Weights of a small mixture-of-experts language model, trained from scratch on English Wikipedia: 23.2M parameters.
Below are experts of layer 5 (counted from 0) of a mixture-of-experts language model. Rows are named gate (a neuron's input weights, with its number), up (a neuron's input weights, with its number) and show model dimensions 0-63. Each number is 128 + 24 x the weight over its row's rms, rounded and kept within 0 to 255. Numbers have three digits each.
Before each expert's rows: "mostly gets" lists some tokens that are sent to it at least half of the time. This comes from a sample of Wikipedia text that the model never trained on.

# expert 6
mostly gets: " g", " b", " n", " th", " f", " re"
gate0:136108137083111116113074134104141087122123185178132138126121139177115076117132111107138126087097129130077156140114089188130144099137111114099132109134084086113107128105098116124128134167146097
up0:111109127174150154156136141144118122100127096113127106109154114126123142109128124147132145105159164080117117108131101095129181171086155130121108098136151128104110098142144132131109101140148157
gate1:134100128097164172153147125102148105085092097101108122133128124108123170159101107087115122170142152140162133143175150159140116147124117140150092133111130140129151074134122144161130099119135117
up1:119124135140156124168175137122123117175153136136096168120127166090109119139087137112134107123082111118104135150177154157176097153155106098117104139140168128119119116087137128085118149146135118
gate2:103158111133123132143156137149158110134185119112165142152120120091111120139123138123167124161131102129093162135138113146126130108157127121158115133119156134097102171136086094148137133132114116
up2:105119115125130125117127123149143133116144141108138165140123141117177137112129135103113154101139136135138135114117167107136051105154120071146111121102116142140125137126148110104111131156107136
gate3:112138148130150131123148128125121146096109122151124118166129149141154131100105148150148141104123093154149094137136129160100110092106127115104135128140096168165185121141079102113129145139103134
up3:127102147154136129114144138092131142075101113129135112132137150132165133130136144144129170128122094184173130142151132134111103127119155124082159076129084148132162129125128102130106154117084133
gate4:118135139097161114149156153111102135212097148158145114146117142134144108135139140122098142135129112155131135122140169077104112104168095151099128112115132090119144148146116083100107159101126127
up4:127128085067169105092136158158099094128107123128156156154133110129095142126134073147141095129094115126153143114147151089111143126160142134137139160084136119134118141138124092131097105085135102
gate5:112131109082136125085074134129150114136097117130151111132137158112118133086127121102144108115155127143148068078116142144135164160137127160201140151154127115093106147101132150131122114142123109
up5:155153122155121122179137136115110143131113141111121144091122139155124118155148143107109204112108069103152111104137120116168156108183148075122122090131147143140122156141086105098121128138139105
gate6:150145087120144138132115117188136098132165165108164111135133146117151160156114073136135159134132114107102110147129158138140129146153120164166187123136126099118137105108142129112141095068139123
up6:109121110096125122123153137136124120121134123123107171138117132122133107099134112112158127138104102098085093164134116101152119072051170121088058158134167112194130109101108127091128124090145134
gate7:122145107111083110154147117115144169106110082145164114163151143166145129121125134087116138029141110164106131113127132135102130132152118114141174109112121152138118138061104135142154132162124126
up7:124138162206153143117111155075119087130115135171094146122125101096147133135116124129120131118087112112148142097129109117143131099102150088138133130138159101125162141099135118082104137129100124
gate8:145098134100113093102142126152096122152116108091170118164141111157126153123091136097176108110167166114086102138139124113105160146115164103096137105119133118139132108064122163108134099124117146
up8:133138099150146126130087125203110125133129131113108135127106166156147126133123098123141143071124166130123144187116136132095163170155132135142133130130104149131140084109148133136123152134130147
gate9:104123093113155131118178154124113152079158122151133160157148136154155117114145145112082142173129104122113127123124102161147063113115147134099134109123119074131098088120121114125157125115123119
up9:133087107104153180113163155131135110120103101139126125183121142143136131111141108098118133148117110102112149164128118200119130097104134105136082130105093132144117097150079115095118097160115122
gate10:139158124138141145119137133091135110176120106177096109153104138161138145151139133141137118113135125115129136108102134119122088155167162123156108118105116116122094116158116126110114128069152118
up10:172145116130130101093104137081131125123168103118185146124121109135148087134123133141126156165107121137110095107170121146156136118140140121123118164118182092133091119169134113096126120128160126
gate11:158153155151167152168098136094135125135142128126150134111146143118087142110098108114154159095134131101120136151101133116127154122146105159116149109137134093117100132109151183081131109150129182
up11:134131141155129128181129113156121121133117153126117076159131144099135129144103156149134106151141138091109075122152069109102152151109150127120081157162161147079122103142120120130120130098105117
gate12:115123116133135140074124148148139156122131124125144109119130167118138099122124142129169111133194125122111139144168130155114140131127127166164138152106162139125113154119043116111123131093117105
up12:115102128085146159180096120103139125138116143149139153132121072156101133120063155127144122110103107118121099112126144088149147150133120124124150149143120119138120130117177129143118103158135149
gate13:100178146127135114140148112130149179132144136094159096130101144114123133120129138110128142134110115103140108097118126123119083102130125165096128112134147144165085137138150120138154125110102129
up13:125144137154145129089145136134129163142171140137145115121136121131150104139097181142119102128128146158192094099144108143108122128161125147119131116105103165142134151165116135124151122087074130
gate14:115145133136140123118125096072100112140130126174136069166116088101165148128127144114088132125122114139166092140104143123131159126149088128129162136108183146153085146147151123147156136079122121
up14:154098123131132157092086133122085104154107162087120120137125125085185188138119101111115150179140132165170132091129123111109093174164105150139157118151188129122153106114136120175089124095129123
gate15:125109112145121096102077142141109124158097148124128122117144165154151154137144141083130131102140131119102080137113127150073124173127177117145075114141134144166085135175154100136155119112128118
up15:103106109153114134133114130120134136123169131159139111117108172103130109144149170141117095132113095128135130097103137139155144115113144127146127102098129121134115110152148106130091147116178112
gate16:148131113131155093118109117097160129115162122136129117178145137130125149129152103097134132118140091120155127096100119078115131162133147129119126126086083114084062121130145119111155096108142111
up16:132119161142111175136141112118159097132107106155136156104121153092102125101114104138143152109134128115119128101116089185126113143144140170161145084115125148110111177131073111159133092118097113
gate17:090110118123151126125116134104138128136143137104091109104139144102145122128129126110113117113119148152154109124108104112119126133116130119119121109117147116124100089124129110123145133193165145
up17:106136132151142108138129108080112141104119134119130143099148150128149125119121112128145086124144144130139123133120086102101127103101154163153166128135119166120131117139113133133138135177175133
gate18:100102101104139118105135130114116107154145162107125138096130124077119129139135145118119092109171139129144131126114121123177108122156117102113154127109111123131119123127127103143140154110104108
up18:139110127136120126114078146121098145129116142134129102132115134123108097136113135121128147167140109125110156144155125152130206109106097166170146069164211095132124121150134151143148113099110094
gate19:115123129149155117097100111103160129155137157161115153127152140130120180124117142110146179105097119101171179103112162117122131097118127161111098178155058090115125124127086120102160149124168106
up19:128062131102125107133173112084111139124167110141099133110116075146114138102124150127096166076151164132150160100133106146167172140145106160160118095093148097154121128117179148160066123078135110
gate20:114137127147116149105141131138137098106127117178131132129125129135134119127135118137126162141114093099090144162095166165081108148084137130181130127120156112199093146115110143164159153152136134
up20:203098112160146110172147141125116125085128127101134112106111140124084133108095095114160166097130147148165141109155097107128160133126118145129158058169081090131128124145165141138097061102144137
gate21:138147136093163145121170117120130115108131126137120112135102123106111157133113123103128109093124094154143125123102159122114133167123144109089125108122137151150136146137130183116139143089183167
up21:125110099141103167151071147129097148137101128134138124142144104109124147139130110144111120157119143139126117132108124158153138126096118155130161138142117160119136140147113093092104094137124136
gate22:086141123133122120163130125096145109132150105159103065143125153111127111127143150135104110116136119143129107116134108117142125162186118120113130135144137143112172155110110137160146155075135155
up22:122115138105151136122091126092120139150165145126175137164141160147152138147151132158112173193140111096107139167132140157123113109083077095135113148136119131131101109127112126076130096160151093
gate23:132151130113165147124102094120135165122113118163142120105109142143132117164135131111138114127141143110136136101184148139123120123112073124121158124114111147145123113133125115090165144136171131
up23:147109142103105139113107099124143083108146123141129147142139103168142130142122103109170089094132132165129190141122146136144089132149165188135161169087100091133114116135148124129167143133124157
gate24:117169112154124125122131108112120148098113102117146123089116129104128140117040091107136125155117110168127118103168094105145149146136164086127121118142132112104098145115180130143113133124128087
up24:133117104136140146137117128109130115098122098124142101112123120149134142156158139162118104145114126151095153134191100134098142115143158127137159139140106121100121152118122107143110131149112110
gate25:096111142153143150107146126166137114123096137154152180156112129136101159138127096112141134113150116120142106136148096130099154104102134176140179093081144087185123098143152172056092164102158154
up25:132127135144121151134110123127109100124159093106118161119125130129126160148113094120125108108102132109125090140156128130145150192167165112143128113157171133148105080122156152103130159181163111
gate26:141140126106155118099110136154133124073130119099161157128142121103106113150165110174141109138097099100141123146110090165112114141073122152139112143168100121134157126121159109130154147107146122
up26:163141124136096152122141118136128105133124130115134126129125157148163129116123148128155167133135113123132125105124159183120099102128173132115095148123117133147099124157097140141126161140147119
gate27:138150124122149115165128110133143122141158132151141089123126106099139103124164095104118148134128134163086136097153140122101169077143148095114124144112113107098150144129111138060105120123120097
up27:115105139129130102114104137109108133119157136119094111126128094137088125130142157110118143117112133174131108112128110170143120149124111163136114091103183111144126163134123110131136125123163137
gate28:163155172136121133179129110177144126170126095117119127123124153128120106147085132104106109127086162107116150157098148185173110099112129160103151094131157128111102128123071172091134133181115135
up28:138107086129138163089119146132087140135151180163134139115121150096136108130162168099155173094127106153165108157122106132134134083143141075092131127148111126128087080126141147136116138102108109
gate29:114151124117154109119143146127119126075122185122170158126162134110117099162107115141123121157140090077124141141109106064176155137123100142137124135155126129150075146089108113153143079120143068
up29:136105155120135136125161129129164110122141103103106108063096139102125095147119149130138120160081128125107115123097127126151073156162086118107118111111110106111181112156148109087112135132128126
gate30:134150122138159151094146134150079109137101108148142158141127161107104107126126095130116175193132107152118103142134141167109128103146081098102146120144155129082131118112113102096135157145091161
up30:149141127115111164151114148111162123127128094139138099108139092153129138136136154138096106144153122141077140145120090125112128119134157156135140126095132092142109138123147171157135104106160166
gate31:128078105127126103106069126103151125110176122104112143130119132125115129119158149151165191143159119116129118107175168128129095169132136129138145170156144110136170132133118127132128126125140096
up31:172132137126123142082073131112108101100188155164136091114127134114124140140158168112162090153193098061157123087127116109174110103129134135136146162146127117128083139101128144114100150118142095
gate32:137141124132165088128156123113111127112153118100149086120108109128158140135110111121110080137116164094115106162128134140126123083057091113124090128131113171120101152131130175134146111131150156
up32:129147149117152152139095139075117119142107147104107130098115099177161134097126136145167117154115134086107081149139145112106116079110141133123122113126106111099129157099100097135131144101160100

# expert 2
mostly gets: " \"", " |\n", "/", " it", " not", " It"
gate0:133112116144134154102158129140119107095130185146113089074134138177117133125121189133133124100078103144155115154153109121168129144136096127170119151136118119115139089146135132137153154140139134
up0:098083125127136144122157126093145113140149128138125137126143105087155096116166132115122151144146185112099141118107166141062116117135141088119091124152118163134134139156122110114105116137138132
gate1:087076122123153197140146145084138123093142131149079100147143099123123127101133141103140182136121103136120151078111139097141104155166081150161159136120143122122114118093146137086122139119113108
up1:206154127153114106130101119156099146155088140097140123088120189167151119138108124145129093137156198118133106120150122138127144126067130119148133118133120134121154168137112126169146145114119144
gate2:079128110131162133108222154092128146155101107156143125139085119155129149097089175103090196112108129106143138112097104126132151125172123154166159106153115146174167145126138086097139113122148152
up2:076124146132120149120135101160101125143123116118107149126115141151137120140094156135101123143121097119136153099153099081140151068115139108153136114180118127124146136129101141150121164122116101
gate3:159129124115154141132113125149139137137136091176163102115117115090141117164080130107111115097108135130183158093109166159138129101112168147149127155103130129115105118172139130121154096093134117
up3:052144131135094091121132126098116075136130124131087114116150104105184135115115124159120137097097120112126148158138054112097114125101135141145091120136107124122108100150114179120123107102102153
gate4:129163142155145106157068130130130125158158118131111146119160121107161123128183114114128136161139101114126142093142124091143154114153117133116153138138121125150114139161100099119195139133128113
up4:149105137137108125110148132124119133066121124137137137113137130091137121144103123116116099116137140129078132127147157144172057138141115152123082093150127137119140128161122139147154070155138152
gate5:124081135148148151140130157166122168104130139137139135170120164112106119105118169113125148135155143140080157141131183148158165104146104150064102101123156110135173095112156125150120117124145126
up5:144198160128095141112081120111130110142145151089091151111166125092123077161056164152130135142116151107166134133120126131099090114100108143140152144131121150173097179090134129131181147123118139
gate6:123101109115112087135115151166128095119103186144129115117150146114104107161151148119122122099159142128089143134120134153125133132133143125159126127124146113087097139093121123150138164103128155
up6:147057107120097122119125135093084165132195109146098133129127138148118111112128170113100144130159111119119174076151155114111146132150155177108168125136176100099161117135151132165084114114104154
gate7:122134135110155137108130133104119117164107146114135097127128161129137133156131147119160155167122085113130136139119124121083106138134141166117147150156117190155144137114100153117145123141126116
up7:132136119146142168127124107148130137078164140104118143100131199125131161166091113123165143132118109168147141138139134162145117146147129159054162117159116109106127138126166109127083160110100144
gate8:100179139109107127140066108112136141123117114148121135101145129103119137106102134173107105136177154136124139111146091114156140172095119173091132124127101057105116139126117082158120167098115133
up8:149150115095119109124082112132125149143083180165119151131159165111104141112092136141111111142159136134167091112119147147099152106133117161073104117130092098108129191157134107130160130090136132
gate9:139125129168135108135160106140106108124122118085098115103135100139108114138147125159138150136113121094104127145149112135109130137099131108131131109156133168089130158094132127131116175130150137
up9:139156128120147107110133117138133073124151114118092109123124140157095086148098139150145128118137109081099127148147099132107131098058092137123102132146139171078120137134134118124100145128170126
gate10:111144119110138189134170154145126120129095130116118138184104160155136138106136136073134136158123120117113113129145157113128100125134117122116111094123149133134158169162149176122168144174096137
up10:079137138121119156141171147121134138123065127103139148134105143127150169131128161116109161150098117125122092152129132126100100123145130076126096121119177157122131163167170130122113126154113143
gate11:101094119153149133128130138126117137116129145134130119156141127160137110108147129109112162091118146128082167132134138101088177129170122152103131105173204150157103142121085103091086150091086167
up11:162149131143132158119117122153099136049114144154154076146129186146134129138134103084151129139125126119115159119104131149118137106129137080119133125123132135152088151115123118151084207150091090
gate12:088111100088151193113130112101131143132149110149127110128133047138106143143127163100117125115119126114164092111133129139136125111135137133142154120104145098140091129133124106112137143139157125
up12:134134143149109080110108123167127120129120161132153106090132143125174097092185121131121147140175137139132109147118111131132103149143148126123126160157131116119149109129157107189125140130116130
gate13:131123128139129091135125147120154102146144077117126118158135142141116156120138107123123101146138162127155114099148163099125128129121156126174179093162092123138119123148133151155125135123127125
up13:117161108092095086140128146136140150158129130138153114146132175136107124121139165146090144124129095120118082140118140150149099110162152158114150111160158100104091138111132121106131104178104132
gate14:101143148135157150115150123131172139089136128166154131144150109129123123077119087103150123131112152115158092099108152105102118122127166116159130185163078112106133108137100157102120104120155120
up14:191158155122036078155100100105103113109106146105115120147120101161142163136143126134112119133170093126111143102164135144143129108116126158113148104121130143147141159155125080136154131147130119
gate15:129114121081119114111141155156132134105141155133135118157117179132128123133167115136158100148139112134144155169146149106128168176150125116122119129127150102101110165100076125133139095143111127
up15:133138131106148113134092113123152111114146109122157107162139126126126167164085086131130135089119133110111099130134121126089133121151142140135153147133104153108146105105150174146128164094090114
gate16:125169111121118126132115113109116154109134102147146130099121121061139134111085129148093141141125141135129130123102115107135101120144126130099128151135106118107198101128146087130146166128174115
up16:069157165128150117151109158089132122119126084138147146096116091105127151125100130092136159116097097100143103146126115147105136129107132149115111092154128129141110142108147127077159114105131153
gate17:153087117154140092104108125140121106127140141097150077100122142107125142080159144134139131111138129126182139118148148129103108138127103102162136108152088131121114188114113141108143169173151119
up17:139092150130095153147185145142120111090122123123096181106113139133150141095173136121146137111148159143113149113119123116139154078097098186125134084131117150147128142115130146162134105150134071
gate18:093130123096175119116163141118115096131103110116142133126107132139137149083139160141160168156106140085155167117139109100132127139104114110138106121084121128096140125146188139147117152106107150
up18:118103115127166114107187139112120104104107086172118123130136138178118137080145099095163160102096105115177152103138115129149144097150094099115149103098132073101128170145164123076144127121146124
gate19:118111126106123125135105125137128159118124136140118149140113133096113126104144125113102096167158167167152100133129166126118111102117112137121105144087123132111100109145126150093133140109099119
up19:140119140130135102112156135109135150163086134139119100105132153141156156146128151109152160109131116116173146103113103132125121092140125118128113111180105125089164104113128097157170165119164162
gate20:107113088150120122118148137145128110128142139113110133170126129077114151153106106128143150118114138129074147101129159123110171067127088126175098147139157113110156123125106138143146134089112151
up20:094131107118131139121135118122145108106143145148135095121117101159176166179126092137083075168116118122128151154141089094147080151092156099121135122123127136124116085120112105108173140115073119
gate21:113141125098118142127121134107130096161111129179141126110077081128094093083136150123140174135073128125144144109144122117134164149186093125163139105131097098152118187160149132089170146135143155
up21:148108107156128157104144118126112158133174138141078130137109105108109115162118131108108148146101131091095148130109094088178132114111109115073114106175128129149133109105124147148138162105125116
gate22:133134148116135132142083136135137131119142120114156140074127131129129091128132125091052170129174136145139075129148074095157138141114136097135140155135098128183097144100127115131105101121135116
up22:135127119185136138112120137125122122140114083153097112138106118159105171144156093109095104121155157130090109164101161144138160113141149106134138115110133100127153149132156158162132150097154111
gate23:142105127125168114126113143080126110099128139088132144170133167111130127172057104108099175089160151118104124107112162111123136098177126163111129149154157112143138139144165089119128129152179156
up23:101154130171121101148114111139147117170149130125106160105141127160093159162127127159145135168138155096123166146102110122133128123114107121143118131121155126093113109184122124156107128154125159
gate24:154151120088130151115167140161096144152112110151136123156103111138150134132137146180164119157146117116135114146139092155158130083134135153160151129087144102133137124120097133118129140123108138
up24:111143140147140102149147132090161096146156137104114143154127107127140130100138061090132122121119128159138106090136144132086153103128112080094112066132125152131161150104157140134156115130178135
gate25:170143111157137105148085129087146128137117147141120153169133179149109175074159101127130104105123117137132162087158147156137176123116105155176160116135126137093170108138121111107143121123139114
up25:103123130114139148117140138073105121154113168124163080130135163135147170111164141139128152101125090090099163145110145159164162128145152122142121145138131131127129132112130172140116115132144115
gate26:101096116129153129102133142143123112093121153132069097170143113126144121120151140128145138106124122164126126193160095138135161151128092176144162158140184093146145141129132119127152126105098131
up26:129148134173129147119143117127136127143116111117106125196109133117125114139124108136109133126085098146138098143159126118081160125138104125082130133175131108111136113152159109090083123067096114
gate27:123185117111141137129133144101121125161125175094130119140113152100080123090142101135127106154156083077141157114110139187132140124137102158131111162112152061132145061146124143155124117135145136
up27:139119119116112143118149117099121133159135152151108126153131138150125170120116125152104127105123109139160180083100142159111119139148126159127130150126095114083136110177142132152126111154129118
gate28:138124111112125092107132153168125086122188168084096107119112100106116076155176170124137073143118088169135137114078116158152095115112138117121133144100137151146142149137110109120152116126089208
up28:121143136073114121130111127124143138163103112139135119144144125136159186157136108153150150125158128104101099113130105117141111158141123095115130125138192104099132118166136177095147114151162132
gate29:133116125113119107137105130117130125122139123102147131125111125124138123119132128104114089105115133123126104120171155131152123125131162119106124142122072117150111185122129147139129114106130088
up29:191122116094109144135109116102112125141122089117126143167148120109147118160150115126132141071102135150157106117143139166152072093135145121113089138110153157079130111096153123137166107126109162
gate30:166122124152162143146093100173142160162144095096104119102140135118111138132114118120115161159146138132143171109112140137124100077096135124144151109137107112131155144144086120101135124145133114
up30:121163144114109110133158138115127141128130149108110154104134141119156112120140139115144118118153123070091107128123075100108132112107165139084077133105130136098118154124131169178139097093122128
gate31:116084099173129183101149125133109121092140080136137167145112135122140145116137120101114083141128131166124119131133105105110139139165103105139082138127137131114106102138144164136176109099118129
up31:098153137095143066142155123133119110146133143126119068127135160103136160201128112132157147135160124153126162106139115152171139122071143151103109145115141136129152106086115113158135140152127143
gate32:137119112115107125122134106122111142169135134177111135144121164131151143124152131126170135107131143132118126116151151171096114088077168147088153176164126108110182140162064136134143116162103181
up32:109112126140140132110107117128134153137130162136132157145112143149159127139154109117132132143127121133117120127162169126098167135120153156147161127121121136145112121115072121087120079161088148

# expert 4
mostly gets: " John", "ara", "ai", " William", "ham", "ton"
gate0:120076116110129097157133132156131147130129166127174125139138175106138109125143122130115116128119153147093115126148146080154126132122136113123140064116098120125124114141137165110136135144136082
up0:131120090074146139127117126137137120125115164120135108151104170121114153116178116124121124170031155148084102114058123127147130156150124093141110144132117126098126114137143139112133174143124144
gate1:129144116118112114124118128160138149147122130108128164073124126118088094126107133154139141081152108080133140134147123097160131079092110124143160124123119116125115103146125094143130124099094170
up1:150119126165142144155079141111144104123111135130137157138119096151128092119143147129134118151082168140136157112184094121143156137096146141134144129111148164086138140135138116136096165192175098
gate2:143172127057130127101127125097114148098121057133123095138117127140164109110125094124140133156104123142178135093095124154094105108101111128116128145085138179107152137111160113112146190133133152
up2:175124126117145171120130130119127124111110107168164133145098141165123151103114107158111145137114133149163160113115178114129137097108110153143157136122087139147150140163161118155127152177147161
gate3:143134126075153127109139144101106099168104093180165092130123148129094139164129131134181101160121135126139135111123119147121110100125146134128097145107121114101105157162119077116133143103137129
up3:110119143133151165153172123149125158124152119138132138113151146155143122124132114115122137132130135102119121131100140102121130151114129063130131136124134096140103155116126161139176150130161117
gate4:120129142089141126157158122128148131077122106131172125137116140132148114093077136176113127183103100137172087138094132121145119120082157152155114172098088107121130122142126089093158080114139147
up4:135135126192132139100097137130132122164156106145112109119140104118130140140162128117132116053135116122158112092171118121153151135114126128173147117168171132100112077099115173146122181156124091
gate5:093143137088116129111147113130130149123143135132115149138122123113124126078171172150120169109118106129126147123162140172093127104106094120128135107097127104111174111179158089153195131183098184
up5:127146158165142138141070142125144132142134054144149144095148087132157112149102111162152142138126138127124129075114114122099139107141162141116119105167093136132111121097097102079129110085165131
gate6:122111139118106124143115110102142107122187065102078129111140118097114099150138137123105115129143158119114099099105132182125129160154122135136129142136140149122071114096129111149126060110087097
up6:101109132122135113149168137111118093139092173138159068132101107100129150153106129154105132121118085137125125123162113115112107144125084157145124083165123119116120135160167110140147132166144099
gate7:134121116135134096128104116147120084102131125161126112121134121131136118105115143146091138118149147085106121149118143128165150141100109134104137174128112119123089137115125145158103151122105090
up7:107102090113137104099126135109148095127142101160109094120132090097165133102105138114127139132141116099141150098167074129149120176070135126131130140117109122083127101135149151102158106168127138
gate8:075104127129145113135102121150146136083168119114120124156114120138120146097111170096133087124099074106114098098125137112149140101096113114124096118147103138172119113086134136137097121138174092
up8:106096139108128098134127125157124131168127142149129148144125089121134110126180165105097115143083114082130108086112139125093105099102125127093093103148139154181158126141102095102130117142146136
gate9:095116120150129112129141134119130145082098116108126165101138166132158132134129117133115119135114126116137153136103188162127119169111109107119086131161121099095119149164137146130127159141158108
up9:134121098094123117137144131117127161138136091114120094161124104104166121145114158092150111137162195110139129141140143104165147148141119074092117168134134142121134142095099126084129118157085126
gate10:093118126132122130165094111128099139156077149105127159077143127100085130086183152131089159119107126209186115143121157123168158128111115107130101132092103127138145147132127108136094085104152125
up10:138156156098116136127161123133155124113124124163150115145121092140126161160126140100115098157142082126144121138148148103097162140137142117123124154121102145150122124126129100110137130100103159
gate11:081111157139126138125167117143130130146156151101141134151106074113145142151128131167140109173116145147115147155143090127136106162129119137147117084131136137167118112156109176155137136127117153
up11:066127132127144137123153128087134142110137103149127082168127138143167139156145109121113126183119128106151142107074122115085123105131142105116123146136109149122110122115158101183202117170139141
gate12:143103123174136101115176115123117149160118183150161083139093130116134175163152114110146147139144133111112147109119142124109158122135136129124143100122138154129151148102135163136103059140102082
up12:090136136134132116125131124107144118132101117142093136121113093086134145131142119160130137150123147166102138167106181122116139111196144145131106132120140150143110139093144120112131121126164090
gate13:138110087125115091148111126134102179104135100148105091119115131123136143127140140159127135138120134113149121134137109123115130115170088119115151132113073123133170137117116130123153130131144159
up13:116140144152147139149113134116154092099161148119158145179126131107100156104139098117111145140128131163085116114115112149105123122146137111162126146156101148095118107149092139118105132128083127
gate14:054133123126127111146122146120148095103110157086180122124132158111122131111154099178136148131157167161130153130124129135137125130115134132136144100107145155144151163119107157116111172103136129
up14:165127115122130121110110109124113183155173099115139132122151154131113141151050123099126125116073106088100099172106174118163121100182131151141138149115121119147103100117098139120124067115133128
gate15:075141162148120069133091099144143119152179169128124162122159111118152122138145114107129152095065139147149154187118082159096118143133133149116121090161159149113158120109134176116118138088104136
up15:133162131150135109150100137138157093129137101152150117125117074116101160124131116132134131097114110112139128126098126154155119174151139153105089143097089145098114131095160146109086143163095126
gate16:109099136121157125127136142126132120180101123116116149114159110121133141148147164134123109148078153099120133118100171135120184109095117125115097114091133140121116147145154174097133122154157105
up16:148126153149134117098125138147119125122146123141116147105117115135119107138155127132145113172164112108117159135138105090112142164128115112135109129109142100108089104122138126087130123156097101
gate17:136124131141133155130117125102134117130083135143131113089149130116111119102139148139185090137133158115159152108107136120133107167092143067134109144137104134109131128106155081122149131090138166
up17:095128118147127142155131118131134151096128144097143135132144138127084145136149112170104152093143118131084101194145103127138156171111112133143172107143114116118144129155124147139110139105105054
gate18:113114115124141098115106120141115102108113111097115111126114110098154111136116153123139118154099128132144179137139163159104118102141130113145141140134120144109112122122119123098087110153095159
up18:099114162099122134123124144122144138135152125128134111149123125166086117144114113122074142162143147141108144152119107147129089157150131151133131138103155133200133120129133142150100148109171118
gate19:147150150154107115160126144106129111106113112144135120132136152127126121141120112161136121124100142177125106099133131147092104068158129116128147136132114115107105100096151171168108143145145138
up19:133130130109100116112119144156109143143110140101154163115129154153131129116140152121115131159140147118125136133113127157162104135119141122107144130086132116122124089131115131132128127122166108
gate20:118127125120151156117083121144124150128109109132157169107141178099173098113083122124132110127089108131124111127144163156089108110124121123100136097123088165122126114151162107134107157120154150
up20:102144117138157125115115111109163158142161132164151155117152138108167098145133156170100148183123127135180114126137178146122136119134138116105084129130139130125090098151133133129085089159166097
gate21:141117135140134125128149109106121128115094157112122152114142133151182146127108108114116142119110134176095147156108137111111127139121140125121140136123088136153108159139098138184129141131147063
up21:170138111174133124122180112100129148125112101122074119133144111162198119136123154127131128144099160127115170144151128118072112160123092090104087141101099127147147193115121129172133113145146073
gate22:104139125116141133128092127107126114114131145138138175115133113135126121116119132145139150101175120115121118143120101162128139104117120118117098144078134127141126120112127085090135085153119162
up22:099132153136130177124107117102127103117084170115114151127131131122119092134113109186096155123113100190119144136140104112129119134152116117149112093118135142119087128137135107183109138128125154
gate23:074097116118135126151131117084156122151154145108162116146166095101152144126162163131121106117109151143097144091139112136119127142115135144124166131120115111116152156164119105120149112159125170
up23:125105147109126117109125129139116105065157127152056131128114120131134144111142139124135117077104126142114147150111154147144128142143126123119081123197157140122089102099134152120144109126108152
gate24:142113154106142104123105134133133108106138120073137146165129110149095108151148157104140133146111093135139135133193144108149170161165100151115140139116151112150108120135143140155118092122113147
up24:108091131125148157138139129140127110115149159099141132129154106105139173124141092102120112180124151117101113137119081149102152087142112162162154154158156148168080078125085171103141123131144145
gate25:123103140121118128099159122107119136117147121147142113079112147137167130133117115097090106127092109164167160114103077106137148139092107120135124111138091146093106095169119115130131144122143117
up25:107104155197111137128122155079134101153149165096115164147135116119088093090141105158117129144133146071141130136126099079131112115132109121148127102098120150147136148130137129144082132104133122
gate26:131107140140116155089131134139115105136114099119151115157128138129129110137114154166132091102096134152140160098149118141093142125171133123142108148159107170109109170115155114147083112100113128
up26:149162144123123105152107132134140130143123103141114129106136044118121125097104159115139096126175101106116128103160126073117150104123126097115159124125140114115131107112125134113138092128082156
gate27:119127113142136122144142136163138120112147160129122096160138148148144122125137150113164117158138147162133152108148142125123161133130106128114119162110158119142120122104115151143134143133154147
up27:150151141107116111136111130128119101098144148107132124164097076102145114146110150170128144144163151152144152143099179130138133146110146134116104155106125178155141127133100135112100115171149151
gate28:081126170156124165150140171111154059114139146142132130095113117120126171123139122140161108174151129101128121119108148173198139121107148158148157084171100132124100094104119115157071096165132113
up28:111148153172129164161139133147153108150153101137155123100138099129136181109134118120155109165179160112111085110134113089148124134075174125125134104106105135134156130101128104173053088155112125
gate29:115125159131131110167125113113122117139172137144143171143118159102125126130117096113125131146157179153125159112116121125105150175154157145116111131158159132105143130150125125100130118070088091
up29:145143092134126133133113127111102115117188132136149090137128147165116095111116113109149156120150137117125148156123130129095131163137103165121115124148137140131172150142083152146138156117120132
gate30:160127153136110157129124114150120126093118102159092069119142111123122141124102150100098060093082113110124138119141079156123122084143118085127130141156116109115107115109101100139135141120118096
up30:118133137182129126167123148113155072135108143155179145118126120120149124110131139133087138130186136105144132154127114090119144160112142125136139104128110152094134137132098180106125103138133110
gate31:161131136108098100127078100198116147126140124118179127129151136134135134164130141159112131129135111126129151128149179127110055153137168091137099131156146133102139147083097141120161137117094120
up31:132120102127117113104113130159083146114106107148187139138123091125109105151103143106134118100079103120144148136168169142118134116126133099149119139064148078126154177124129147111137119130070117
gate32:121120128142148124145150140107145110126122154136120109134113117078125140130097107168135131154149157119147116125112152141149093148114153113118119119136122166114125125140135189106139132172135143
up32:147127141159133113123096147128142130152154150144129136123115129139138160153163150136160112132149123128128124137097092150136152111104157129118122137140167120077097157114123157109161091158147089